Experts of a small language model.
Training: a variant of Muon for the experts, 537M tokens, 2482 steps.
Below are experts of layer 3 (counted from 0) of a mixture-of-experts language model. Rows are named router (the router's row for the expert), down (a neuron's output weights, with its number) and show model dimensions 64-127. Each number is 500 + 50 x the weight over its row's rms, rounded and kept within 0 to 999. Numbers have three digits each.
After each expert's rows: a language model's description of what the expert responds to. This comes from a sample of Wikipedia text that the model never trained on.

# expert 9
router:497420443415472434484558594494494492568485532608423434515446515502519494515426451506469429547460470490432448466468413462544517498435498514487551464530556456502540373448531418557507434442540477
down0:418475551541479488463594504517447518544486372560506495527432486543489415481486503440474490600469483452501404464561427545522528539421557463483535379499611507456507371409456478513479503484517460
down1:491452527416554399491518501575473536541527586495472457447510531499484517498531574493492487460448478366533494523454523504464511415454459496474542453578447451441429413620474417583484575511538470
down2:519519539493591385499493470545558499447513480545539519411497490515511440521516535464587492546612440525522492565535538483486431492480483550519500549463554499496444458485382470539448501483521529
down3:538542520448612556489482474518539554476625523538539546542587448480480566503565561490465487477442392409564556417545473544514456481491478494548481533512484422466539523462529530552492512488446560
down4:489502504487492405521407497470496473560493446505502514512508551475549538486516487533431438506467543430566424530579558390561476479507483478472509566615460520462486520560490508544355536538507552
down5:486541503522516576478450537574503599425503432490470482453518517613501489517526507484467471463498505502581424399481565533445516416563434409427438534527476513491559513595534514498513524559436427
down6:481471621518464475446556578423559466505511437443586482525600529530496462569562476445527451547480540480486479530561520411483504500468530564514549502507463442489501477515392573473550575526432414
down7:551557586541514503512575429417510547515616460527466421532511479442534552546542455484497510490501530483537600448539492490503587516568480481496531535558501596471511386503391576437506459472458528
down8:463534535508404588463369549523444430563515517536502563576560442472490429517408453566574480463523438560553554573496559384585550431543535497481588549527426467531430539531454488459500542622527497
down9:526512488431413511504447503537576509437482419499606464541519536542383463458539475520502559446529515431469564477419474480550558498494614496409462503519490497526525406554467418525518507537440545
down10:451521500501505494538487543449565505432553417502413564435392432516517594481530466435554561515475580546447528463429449484548585524479554396466420424579413539500535565432509533565507520391508547
down11:571538579493546496491514418438500479456361456534586426455430426527420452449573544505416530484485489478526466379610477556478560521468452514538564541570449475569491483530443410455600455416504375
down12:492522434470419522612570497456619401560539372515565411508490524487534512536508565514568522502492455476542528527535452489426575539526485465559563516460482528481459560401511362481482482545523512
down13:576601454543499485475488429533489525560543444546593609510525404478550521549435534476426567515566553540417506522397510494477423542497476540323434502518492521471547529482440434413472504574559502
down14:546485485520544498554489480546481470542551472565508447465519471496568454487481535398450408556548493553503527471471545494517567564469503460467560415505540599399513558470525520505470482396415481
Past-tense verbs and participles after was, were, to or been, such as released, admitted, reported, found, confirmed.

# expert 4
router:430525570536574406484527546588457497511425495396558547517457591440473494449531457499376456554529554473468522406442547441529564585520433536548476478442548528533475521472518460520505477455476480
down0:570516444516499493487537444496592514492495613547485397493529492539501464485559536563460484477469447429507550417499544528523426516507448554443572526503394516467550535495505371547480516499578591
down1:495459506489562486547465487455403493539568488471533502463512477432489522563514439499473556527482391476475489469517463514542481440524490476591516458499328491506404554465493574458497477444493539
down2:544544514484545450565480440466567526476576590433489429530489492428471570503497493542488488523552556579513421561517532452538401453487488486426494519510557483509451449525467513490456579492513456
down3:383471405481485513547498508491557542502536556516505459484588475495509498594504491454544513633523535466480531602502530521381456470514488496481544515526514475457461587404532539561591543535519440
down4:459457434489468489456550541485461554576528423509519498491512547580447472422600562527489522556479523495521613465547559479495500431438485491524486395482388522443509517405404486541496509483484541
down5:465547448530581507543414398517522468521477500500540562463451474448519484480499558498482506493518591519545520445471538450527495548530515431469557464486527551469570524454517530424500606526454497
down6:543552525551414519506429563508534526458668497546532472423514452492513492517465493462520513530594424435487462427552481504551484518444451476543555546470590506481509447455509436472399527555526473
down7:496542454423395533416544500458512509479455391403493601465598501472472442514464444519431537581489503508534411453509417485525467527517490538526579505475486476548389491547466504448503494465446519
down8:514496572565484478575480489490491522515522508496562530456423528548527470461447422466568507509438503462640459524467524586456411437532552532625475544428456529477543494502442389448469555522573449
down9:465522479539465597501569457463557439496494458428443484406554527497439478467466565501553573401584412422495542484568464491471597549487523457482488518498572444525519458504543473457554415495418414
down10:508505524503485543539461538486487416575546565509525489450544438670441515531549480472581506516511606536496506436560546538471566490503455534538512458453463475494632514506505505518483487396448399
down11:442583563502497460472537464482588433528447522468524567482403541477379514530479438562528500565522516465522578500500548518417546435476537537419551482485514577585475532566506499493361509553508536
down12:445392522452552548473600510511518352524426581502554478472454466564443457554620519490623513437486429488517371467449467518511401496509569497488523507528544477479470563525556507480552488539564480
down13:492616554487495561503539522574496504502464552462555507511460429467559552532520400492484411441536519479500593451420501573400467513501480413466494542401472485452542489417488474635518535490524490
down14:655508511610561514448543525437460506492537543478647455505452466465584582496508630485561458494476427490546558512525502559465543514564502505511529495567536484541544453568416553486452475434505406
Inner syllables of personal and place names, often in tables or lists, such as Jo-ub-an, Woo-ter, Sa-mark-and, Pan-ick-er.

# expert 5
router:528388459437446462561447536534474589504519518599428419516389503446593519567489430544499519475562448472538416571375609510503499552616550440475452484501532519477476469488487479480593463534562528
down0:466512455469534487480516487436396490500501532513530427557552558456504530462490449475463600491589547454458510469539445459468494464508534487536477420538492490515416480523438492551583447411373449
down1:480480499484534494470524498455482546489521539511555541479488497520460482417445507512450490576562471461498469460584504555442528425550499449521545477411580530470439587500500576595479500523490505
down2:466485477530390531466311515524482480461368433460522520467441550527462468504488509589533481566468418466527564507439516491497413412507483480418493479421419529515520520484484521445467484450482530
down3:461537507560517508500454517548516564424519500411466518493468497522464513540426591529461519525442404468453538536447489449557468469513530481445506484507581511505483560452510540545562418460505436
down4:490447501500375503487509513512512495570443504434479419463404517373533436537400434553548455549561538488559539535562528533592487446508527510497592459400542495527461533448388507495381443405496527
down5:485543440505528542496525567546402522473510523520554467505516495457543421505472466476450455488517528546472420538470357480423555409418493548506437609446560559481483545487525516539428540536505513
down6:510462539558486527481495576465546581541462488467473512550472451498503610540562490524522551518553549523485517505462464572495435568471375480571521511617525566545506444567407549541527420459514560
down7:515517395492505541446550447516483499494484525445454432588566416525465501465564515421431561482475417565555506547516485535528418494461459593472492374588457405503534545522576446481517573500462490
down8:523578597504564563544559411476446434565513484558561444464584557576485476499504532505588513497483514585497530532485506487528538439517499563575471596510418511529451502606561497460537421517461527
down9:457479580447501475508534480590506617544421483437491508480471505525532510540491571505471488585449517441508447411566541533399539529422467417450496612519493456587440477460534434581545460465396458
down10:486534480523508530450438470571476556478356439545442522466502459487527501551549575452448530518437417570526551535484389482479452537563460447560534493447441575454501514455556434528499524572534584
down11:472445509553475481519530554500521491512492470416494592466498521540501512559517500431544440560471550436480576396501471440504522519460506408449421529348551487454511593428462541508563566520495467
down12:422481479562540561510492461473580556525410532478387604627498460485399521520535527493470469480551528561500446455466485549592524517461559520508525490452396506408523481515511555516545465443534444
down13:616522504460487483564612470434518464612493402446513493579500451428504455535430453469449501489475504475518521377533531438444496463524544516459510485462519544496432537425540449515491536484465511
down14:539474516508453488492469547639402492519479502444498463612455450551450499620477513449577486467462308486499422585525523404539530424511596531629541617477505505506418523524393459486502460591523446
Years, country or state names after in, and words like later, earlier, ago, as in a few years later, in 1970, India.

# expert 18
router:469518463594527508639569538540448450522443493453501511595460522518591415464524430488434394524412594479452498504504508483515444533596551465416478492506483587503455523516507425484438503399570431
down1:462486527503589628509519474527553494455459472471529502420564579475470519494536460500591466421502477506424520518431489513467498542567515474490542477617580599515503456541488482573420398404540497
down2:615467484502590575358455499454468445501536526521502513462555536433567549451535506489476490515479545515444394496501490494569489557548506482532489392421523462571373497518477541458402551455440460
down3:548542512543480596568529523460499492432470583543542480581552427460503573555444476413506447502510502442480514464523585598477481540519472458537534539442547393489541550448391431443536571478555464
down4:481545560473477501533466470481590519592509532530538497524502465428551442545538538459497407468482506451463463412538571559483575421480507542431553527577525485573568513492449524433475489489446519
down5:595611490532476449597539513546528435500445535511512488559481417589482539485538529520459467464545494482512499381538529498417530514517498430398545569471531536415571525439476487479509612556537479
down6:489471438473425483489511397550433537561544348582445544429471470471489552481465467503530482399449577494412525467451532470555451427430430451470490531531468504441603522547456486549541525501394522
down7:506540508595532475543523389461502551473441516527539462405495481410582454502482529536650517548531532498511570513456545456528499492517524501425499489466410514528546543472535447501499568482511492
down8:454560518472535478560460492541515441513480547476592552521519574541457592501535460422450445514566556541479419504546485478539536542530482584552570471538482464438521529532501499499501432525468465
down9:429517425515394500454576522594385484510506462423451514579503491501516548505497474566535492524437443547535465549469470515413507476472523517546472566516570499521557534494539414500467454464455393
down10:505432515541527428502516429507419388532587582539481476518564414494509526563540574618556483616422430511543619499508511551539494549460465480503558568506504542503447568423473413439580518526575589
down11:491342493521521530484402501528434468372485556540432433592499560551394520501521602560415536577559545597532524426494482470561534431505443512517406494465454411523597519492541554481534573474443571
down12:533435522580483471452515388492469534472579525494486471526516429517517486396460474569486478507507481506461512536489539427548483486557486536344424419439545487437404476558446440462459413391474520
down13:456416487533544519482465470439516540476471494543450539518480418528452424506529477514497510416507463494597430532491553473506507564413529501524540499525528456409561494539483463538525429571457459
down14:554505496562558529503506538522454520441518440405453633530451471498600491495588561545431567572557554420506545447478475546524562421512483524558512499470482511493456508519508630508470522521526495
down15:570513540404508523421488540510563453532483529543487512528527549436454467584563414486560543453464528494517435505473522567502577526517572642409524514493501498501451472464558581503446529488508483
Middle or final pieces of non-English personal and place names, such as dou, shi, ić, burg, ski, often in tables.

# expert 33
router:395486484504531446452474518510518467598556558404571483513476555587502420424441435445447495525536537420507542560445541374605542502466508582537523581551566503558537516482501491485525497507590482
down1:539597494611556559503489502467513508545571460514503576491536490490518565394456480545496516596502528487492588546604524559504556500548416447508429489398492622532502558470559563522496505487512551
down2:455462475559421521533570457525520512510492475491521485472551459507624470564509435543494512464461617492529470523500429510538486574438514505536538573447539473421490453544446470459496507576518477
down3:588505506578561545669495610535540454477526550482619487488499362509493497435580466458481416572557566541549534493522424514525432497469569486606547499431510490450563483428502473438451486611566404
down4:445475537554451484525511467439502575520531531529409562533630569496517473437425630528441532463518542526505553480609489478493558559521504501455528478502519487420531449535539518547470488556493467
down5:464531498508563491472479501536537439547529462481596479495549488540524470514463511507516575505544462465478500608491484477489504496492476543549494455532527545576558564483522501445577565496451532
down6:441520461460465476491509516492531536537472512506520538478527533452465550503446426476535526462568479438512468445466502409525535481596447479441433518374411523568400453365486517568517379455519455
down7:451497507468510445439489497532471487556498409590435574463574530577462473401484378428486506488490419549507476531510483492536516531497586512529623393446426539502578492554447624548473504554542498
down8:469535474519430486492434513504534444505491508499510417549548477503502499513493514493525505492548457562444517406509515521506448445536482479536446511426531500529594533494451539462569462553458507
down9:407439537530437546452456500483430468518443509476530464453468550484496560553555554521469475497493508554508415553461528513506467483514529432572473525544449510525501518426459455521621363466468578
down10:485547515439464548553440510505552529419507600542527477415466625585504434620560490550643520567544528504470508541523440432518477450520559508413478486548489494510432522445491559505496523584522500
down11:476495553555452503480495562529491534600580587556458540516506498522526523376533482520501503594522543423457464515517517429496553498495478593533556495471527524450485409493479353529380592471474562
down12:482484402500510541494498443391525495451582557449512455538462506508531479465510497588520473517566436599518449374407545597582510495525533554509442462549516565489505444481478526460483440416527492
down13:544489507537518543478464559506464499524541499505484524530540462386503497453528532504473449471391569520498532546450451407506447596522459516574492388491500499515413507481539488506560551421482512
down14:623483429522489591464502533519454481562506473524486494486581580540529546506540544476561414489437417466467547462559418489477481511500465508530528421454467522490519484528504543490506509462469387
down15:577437482558533574460577532560490398488461462503514549497503506583542532466378525487535478526551495494444459442497520475401539585496544493493474524396555541484550464492583506518533568502454475
Word pieces inside non-English names and words, especially Spanish and Slavic endings such as ez, án, aš, and Binomi of Binomial name.

# expert 10
router:465560598470549521496424473520542476557480471491561561527465603556602488435523448516472502469596582536431542523444459494539523538509456626570472587523535546464486518463448509557511461609551557
down0:589529536556546542399491483495553523574486537526563647415480579439518430455481475586540488515508442519482538505499543449530446557521526430448600508527486463572538515545541549490527535505480500
down1:351592516481510506515492419511506468505551575458506519541426531499496512517558521513519515549518449468436515546481628497498503486498422470529519432462511497463514511471438479442449433504427528
down2:342496544532468406520458473448550532487424541580439437451519448455449564513483463531444415471507467511416491554512469489418505428468529468509505560477527582520492486488514512468478579515561433
down3:432498522555465577510577552501405492592546466511482532553447418530423479555500473373523467548559493479533536483530571526477405481438456501468538507460528386460564550442496425532535454510480527
down4:442472529502434655500455469520482518431492421524383490579433463509581488568488437582501601420543536526490464550486529484512515470489498533607473536481527507523470518508495525513469374457456587
down5:472498470542538486488475488506478483511528444535482541441484522529582475531518487522517520435506444475475525445512479548620512506522453530575487491494473459549458589535511559469541415530488492
down6:455438499570422486453493503472522528508462518517534507556532441468523516432447487536633492466509469478555464528522449471480541533383501500590470494508504558497416558525506403525425468557572456
down7:575489494508515479409476445452547481552411527494482524524481582417627468440491541421474550460473554509481530510609562539461512509486435437440544446460441498426494471488571492489504453533475518
down8:616474556451518492517504500458527489499475431526471511508474598605558539525514521522484495474465502500531522583503538513538550457576492463421411461549537562455448515473618561511406512577416481
down9:541475526528539474484490508516477528566538399552532513504402503532474512516483565489365642567499459590442491505445557576464529503431564523462559467476548466467469495538590482608509447569559457
down10:524377556509580455471540418488556478442604514458473447517486535475465483578523466559521514514463441527538445482452400546506472610546485523460496559624620478458502518500451466504545519485499503
down11:514544571488493509546469549560424438376522372507496601380476403536565468548586518448504524459547524459450489450486482497501481579532518505503534593446433553508529515511504438395462548514515514
down12:493497459428476518506524490506487554578494541445482505541565571543467487509465411490441503521393543555368625546520478553452548633478507457544532532449531399509548544501494474573479533483388539
down13:472536440442532521512638471509523476462559588450616460525460522516521508490497481447549480544583469508544546421516540438520474516576481511395551492448517574525400485559530560489447524481502478
down14:454478468546495502532530501467529537483550528601484409456489458475466497591612460467567539486555439490590524474463575485489474454513408507521515448452522443510449502442522512472510555531562470
Consonant-vowel syllable pieces inside words and names like mo, ro, ko, chi (Mam-mo-th, Mo-chi-zuki), plus Chinese/Japanese characters.

# expert 47
router:437529426416505466495556492452576499418418399588402461476450503499456539477519481473479584532489551496546468460556507492533423506482577497474504462535505619484492453546562515576419479515481500
down0:441614455608506518520530562512526469516539417516556432554563384503504587437524428505508515552502517511502472574529378493525504513514597428481476425452557507436514473571416570506440514456472425
down1:466513532622433419457479543525574508506480445491558538538530487527407546503522464561531456391397435513517571537473505415519431557525564434480530419542512495462545456520442463464507562585548510
down2:527451530590552501516491530486435578489509479484553565597498471489481479458458493424527463461452504420548457591506426455613558445494544447563528473600435520481572470471519540519469440497580543
down3:397515476574489529493632494459547435567465476565508469476569531497472528487454559584494374500575465530490574535476438453531500498542555537509481516546460491486491473508460541521476613544494554
down4:492518482501593473408529561517499486466514570453451590474495545442446505519618455523421476486551455429427427482409551573477496525468421541520541454612522497512452481527525585430437424551514469
down5:523490499372552366512521491410509426439534439467506545431581508547615526499531456443519472498493546474584465476521496511455500502500532439478493471492509489571525534482457515441504481540489439
down6:509454492613528483521575487505435483493548403506490514532579506456447567424509562587577598567577485546473405506458428541479493524483473531493508501494439570442523646514489496555519497472503343
down7:441420522522428469621467616484379452539559494429442522513443523455566530533469483607542505446548509521559417537438504422472498496462417402478402438487483474465403537543379493408507410555490456
down8:481565413495438493509508465525505539553592499478448525454438578476532545498498428543496474515511493528424464529400561538520493536520598455548520482498531589535523397494404511537407518538404583
down9:443531534510505481502527477499511422541457471531481434474585566483414449472558495531557431564471492547579443483477541437565432509572516513502530548501484538490466432443481515502406455519435495
down10:552462481491630512488379503475581540512492418479488454422490527420516503417560558436397517534493412360510565443522470501470468596539513480523373493474481462453446429508380530506493495540555448
down11:527455472576377518487418458509515489407435465408482451379545509444476543515608545590525403533505576547447498580440620469512516539482439487493548454422445614492521504434411585550334451520559528
down12:575479466526554534451421526519531566519549505481558473522533528529494414550454522583458512443495486383391470555535569536443366432544494495530459493424507480490522512449495486474520556527489405
down13:507514504518461587466385546486549457512463595573483435431498541569512546545623559417535496470483501578473482555515533523494485523431449481537566463618513519485472492473442481475517430563535510
down14:537457533503466548433457448479491529491544539408379493493450547429454507529499417482408460500558507509523536483496606468391394492402436499375475533495523525494531516402523470463521497499580419
Percent signs, decimal percentages, zeros and markdown separator rows in election, statistics and review tables, plus header words like Candidate, Votes.

# expert 63
router:504503533538473497574468444464530506518507428563475519530606605445553486511475496475519573383428381476555498557565524524474575395466498503570428428391511457421485521537513516569498472441491479
down0:547518554453502499434546468556501468395617485591527462439591463478485589527494562522524486523538586492519532524589415521453519494531412563450494446500467511492513525544518435506533496513435504
down1:504516503483459496488517501429452502481605548443448462447559523442474425502495471557425485563501368527453500543563498596607549516435636444533413479443544558571444520476500390496560450551482534
down2:472555560453496492464427482449470396505528450472525427443476526537488452596532447598479573465502462504499465575549462521463546579480493632520487486440624597651558551448542470543574360532507542
down3:500410530524519498569494507530558514507504467509572463604572476501463543449553435449566467489582466493566496487457451422440485511474572564526523509427451463443587516520456573562526482456493533
down4:524488512521522512502459527458520533489497461495524515481558563426502493530539470478540463400549498423483548408493562484512463409496387432507457496530528463499456519469467522465597568460465497
down5:532405392428462447492407491436434545521407520537519475489504549368578528528430509517519479460399559487437515524431389573549473527495538535461528550575565485495515504471479551443528584518536578
down6:564453509434488496528487543512495580432560517430499557575439477483515449512520480538439467492469551509567550420501472656502469492489510526473378423553513469455489440663440425444500591487497466
down7:585532508423505541520443451495496418491523378505454484461501532417476469620452411406577507497458518422529429520590466489570524520458467461516513452495485574523488463476473493534560386407480444
down8:457516449512515529486529542480469528533452563562584538477456463485536475444597419476466494518541568471423432536491469522504490518555536517402484555572518445548517506419529459521477472511526520
down9:445567508475522446511470484445488542463621404471484444512443526467527527452449497489461566470564464504450451549477469461539573536541505444394442505545377472478455512503527504491515608490562608
down10:481480541482408485493529477547495573506453525545468459426530512454564570521513447513433424560483394400548574529448456471443529594523539452481468399579542524448605455568546420547489474546557566
down11:520529483506524415507484509443454522459478466525424491450391460512447502453463471467446469528445603538542420452536519536452445454462510478522546524517560497502542536503501508511523532530555493
down12:437472415429483506450528514471490451444463523503511474529499568508479510628512474634433538462531486427498549497464467562447567464507392580554417486497542471464437481460547491546572487427487475
down13:493472497519467514495586437564537571503367468569468476486491438504455449420448495440497460445410535566486451395554507456548467552505490435449515535452556563455498378482480516489641487476484516
down14:481538487562498497542555531592494489506481586509536485449506577448421508411486522486474482541617432481560629390502532454444485499438493497489560513477476422465511479481620496558433538515576490
Capitalized words in state, national and university names, such as State, National, University, County, Kingdom, plus the word until.

# expert 23
router:497463477425515431487568610496387466520490435552533429497527498450421400559479475500412434515472464546408414424546439485513514476446495541448549467566548450492517502406498436490507412537577507
down0:456522515418495485479543512546553436585510517431483514427463523456518503572523529548402465370604569446371465522504396538456514543506544524504605585587486476509484481564492553489530478469516482
down1:542565457517497602455513446462489431494512438546518569530535555454527397441492480508476526523463509482559507484509516421648485497462560477566440363430422552440397549482413491451479531432476594
down2:483395523484560470530512537476547508467455451436526460458528526496562489549521502425521585598502402501514517473472509531490556478528494433529453496465489582503525527523574518470464536462561541
down3:483499522503566535525463469523514580502522511418530522576600579518477538484628502565505585462532499488550457616528538518510530487555558438493480482494389529633443472453556587596514484509593447
down4:513486520451469456576580500413554535482490500529546552515552519538537474402476430487517574523453473544514427497463559515534506416576591522408396424462588573485558535529541571443633483520490400
down5:461475550482532470510449505380416473594513547508551426585480350474566549423456506419480435583350490569395443545541529515455418467493510473537580481514460477530426431493469432489498454535587397
down6:541582434507429411594447519472538510550499415483548410510555423549425569386407463538434528519447514497546526450449469557576487507508513421486442424514443534438469519596580538556535569502449540
down7:524456585541564413418383467486558453403499441420498457423489493620372489472495495523461511418552477557586409484527528503486508461483488445487487475522496560560454508525538508533494410546588441
down8:528446474512514430512595506465441441559519491455518529577446501497496491448506553558611508551437550518460448531637480464508500530582526584481515535525482481597524607454442554574493485458603512
down9:510542561570463561584585584530541481494426614473510493600554457461512460574464485480519536368514554518557459457500462480475487547501554496415398493490453555488494479337514498554532584485466490
down10:513419563538644454576556542486544450499456489382499439590538406418519494468461458549454413490541457376479497480491468474453499502488533524464491563486512527414517461524442497526531481518498605
down11:494492500601547395489463488501515406653475418517497521519478464506380492467591479425525487520471528499463492425525527508416471502442507499436529567462535413492526560470603463476473536529514466
down12:568505596467483540443493503458558449450496508471544422499511439493492548573587499550525551630493449488519515456512503454468463461588509535523448520531455456497534471515587465489424538593442469
down13:488535463559503508549478522501472522527471527566483541536524490342507468483622524417537473482524506550533528506572522562525518498496440484466482458511472439475537570511435473490396466459433441
down14:512546538548647561468457528586512583591504516472474467486486527466558527451553498456425514556448431470504440483503555563368541570490541468495501418535514514450508536460515501486595436490498499
General transitive verbs after a subject or to, such as made, gave, took, received, giving, found, often in biographies and plot summaries.

# expert 2
router:497509470443508439541482543440543564457436454576407464511448472515430470570395430433467447450461495430446436522396495445478559489490567411506499529544577440458501496462569453538470420464520460
down0:546495425501614548474501477522471514540581479532412544509509436417552504398414507546546508448552529556480523557571504512513437572536559458499452558531504473504483513518508516372447537555467552
down1:505548541462597498482475527564443474578532513436506575406578493551505549482479543540547535526497467567476560483553521467453470518591549436487442511509507470459540527523544509456602540450492407
down2:407519541575445518450425456553507525491499570471467515453523497507420488535511366565560474472479485530431469613523455545559490503485536517481447477432479571567456501553419549526436481430502548
down3:410485554490497475481487567526480437516437515498506497545572540456461488399572516529511494498574393474470559522497577440526479580437387512547566507494468550429550574561505505568504502440550429
down4:476437461443504463545462398433471471477573525477589479486522503446478589546461510485513457528487468540490473526491483500543526537460548465426514555563491492412536571577545582446509463397487642
down5:429507532477546570528488549467566485508473471475416495529508488498412491576455517509503454405444576471546504531461475501485428445487470436517512505544464524479466420502478477463604427552501452
down6:472457468523396426470453486635436472472498331510436562455511546457533524489516566538507536513526534431475591581447453475552513544525525552476451533482551464577487518528524520506461492504531524
down7:416535477495491486471493501505490513557390396545427492549447504518515544462465548503479442524471522494437467443542569455555441479460490594490521483491506478425420491504455613506463546417430601
down8:493500460482475457548449426560482494366456469436533517433421477552488470473500651574503500478566498473513553512480432552509468636483488362499535578512493466539570527442405505554459438553499532
down9:481482491454550481422490505436460512556492489482478577495544448586478458503482436497516439471466504535569457470518490416440443487491469539498519509547559484473569528482505527516527538504516519
down10:491513455546555557553514466560522459460496466568484408528478488483455514578521521559579503539472458551505504532554554505488620501472509512564454560499512487560560508493470510488596492530546473
down11:475564474543469401549525493534405553491504552555463493438486541460403422514507476407559453530486566539506541471534554522478415529473539552524525588509488437471552487422540575560452552585507489
down12:488440524540483544492556505551499525573512557425479477505469541447572411467522556541438596492454403466563502507459538497590536487501419532444418455518598471511453487496417508578421458471561524
down13:481471525510465417485393515425457531602440489540560486512458438500552424496559454467510386492507459585435510422576527530544530541468439497533552545526523435461530489547434513421489449529422515
down14:470465558411482540508445412466496516523499503436424509597466497575533533581399517537500531470426568454481526420535464491454547525431502642408521573568566534471582556548549507499532483505525449
Verbs and nouns of authorship and release, such as wrote, published, said, song, book, plus quotation marks, exclamation and question marks.

# expert 44
router:482473500465501559548398506590429476435479482474517463541400496563431559498444529540524501601502507477535506558438501463500457515514539442521415489578553458553470447537564492526576435460584551
down0:511433502528435513479567458516476503505456599439490498568478513502514482491469494479512481438457474440421500469563402474569465479425421420497453492459546525432505493505527425474531494499418531
down1:532534475467499564593491497521566551468520430523468473609479472460562589518484493466453545571468526517615629381542529565532443481471417472520514409500522475324504476528477464482459509508483448
down2:481538552479553477540569569451603453573489444453494429419466526526463449508492445477479415529499508551594511545482526556519531537468494533502517499547502467511504394500503532489498398510543506
down3:463551464369509457509543438469553400511466520417398426508472577435545478483473483484520521451569580446500457529429461503506510519533464528425519533491471542437486520500541561583552515373499576
down4:524499493407514469614648400459488495518450497515531499419417477487560509557431450466531542474456510386487483537549484522420547528470523534545516461481566411496514485458566521574506446461476534
down5:512478528501461480426538545499446525526491479406513470453604386433443430530556565477490462513491529482479464496529531543451483444471440447541474478524535529555549453509466590491496461465504480
down6:468536466570373445441522562487577526578556503595445557511404477547527520528571494590553465579491494441503479432480534479508570469514569452501447408497539583483474561478616547573524479555465462
down7:553445525453520498544545481410470515462490513521482515493429497469494511561429452513509587568463556506656518508526534509445572493524451483447552485591570559488438530500487428438534483456555473
down8:429497579504498388489490552542463551499519463533566505426468505525504553526574556461462560618460514480516516448466458526484528529490526509605530567490559519524506450588425500496419438457471425
down9:541459523575416504559449552502562558488514563503552551463493559503496459405531444538516438478469583524525585488480471552463485493524454491484518509530459483474518465494461453569581484420517450
down10:615444480452507580464448569451500537483570456441570358474484417559484525486420496525540539456469488529401460528530543460411478504430407485570517617596534490546544459603435552501501529518454542
down11:562508500528545610490566513468567491536555472460525567492513408518522474542480453498535464466421508529501609473504509542482581487604522422538507445428529606479612441473475500502434569470465498
down12:416446465501532498450475576523416563404593582512467553425525461410445444533487506433503515477533535467499485550455413505560420469478487506543504508460445464502518544506549528509346496516513567
down13:425525536560499454551569537573411545572508601464466455503521570456514475538476427477492532494492529500445482436498487497472464518432510476460485505445525551421580491506446522520577483406569442
down14:598511524493512512452483483446492481464478530466612486483495400550490516587409532403506579473449439459470539558526525538413441382488570536495465476536553479413458559605485513463533596474464545
Four-digit years after month-day dates or in, such as 2022, 2016, plus closing quotation marks and sentence-final periods.

# expert 39
router:535530569443439615509509447463509546460482445471483440458566508593502583529439560552464498546578531574562452520555448582510553466457509430521489537479465503519492526420516551493433535573599489
down0:509516552457480488498517451509502533469477447526515541571481501412520505467444489543559515445538532499608442512513484502618454461547504565511482478462405497508484656536559477555410515452504494
down1:373484449552440448497457414424481459500503493430489475423569434467477533489551500527455547507583474540494581492517476533530595508553572562550552463462530519501537430547506519500529414466445433
down2:478460486525541505491566410480505588424475562468481563474493484486482559538502592487504605438564500568510482639470554548508475571486522418541506586452475422442431551518556514483484483544467483
down3:556461418530473484520486431502529492469489453444464528533496455384496561507512484427520518496474491478501392534454423507506482489502432557505458444455506519497455432487450524465498459424463557
down4:488508474426564459416461446566513546492572537572586495518662477477550452436460544525400415452528533504470539525532512462459451450537498563431521499470516463507500497464499512581499557543464596
down5:545483531522488551466492555535505551462618544562484451512452515486528499500553464518489555497453503401539507411505556507494506539506432555466468374426574460422475573497464532554467536477522549
down6:444469508542484551448564537555508481556447550599502567425584497393502440481493668540466453480469486466490549519552387491579573490369604493504429524490480621521508419574530491490507489533482451
down7:467413424425484530570544453526601419458567577431426416494439506507529513545560466607472527512588466596475473630501394480457513533512473511441406515485578449553534491487480495528539483461600415
down8:569426521471479472530553503550538519501506544483489604565602565491516470532540475499449511440559534451473555444457531495425489441455496542555539403484496495431600430525468514445476524537551454
down9:513514573518499453478516488558503465436501518487461550508537479474477501512501519493551500415555539393592527553585514548392534398480473518578522536497478476461483541490418575518531545564486421
down10:554411475464457485482510456496441474529508474486521603512573458530551615495467433484436556592584541519576462497450430524433479442504453596428498445612456391476464572489518490506585471558502453
down11:515539465572501538529481491545458414588517456460496544495493508516557464362538524460565466477498477508469477514532562485424468573524554534454465510496455475516563548510458459481475428525470387
down12:526486519527591435581453474353554520435499540475527532439515500499580534503512420499489499485473495512464518477422474482555433526500484448533482496500447524574488468509521463455525537536506560
down13:539542537480511503533509535468578427494404571566511553580454467524483504582556532445485503474467564493392425538577508512477502480468434438444462541455609452531531488462523498608534499600498445
down14:529457508407525610539456488475526574586453478589587464539479525454422557495471464491473437447513465441534554607415583521524597439487471492452581612451528516483482590483479557501495540477502519
En dashes, hyphens and pipes between dates, list items or table cells, plus the syllable na inside names such as Parana.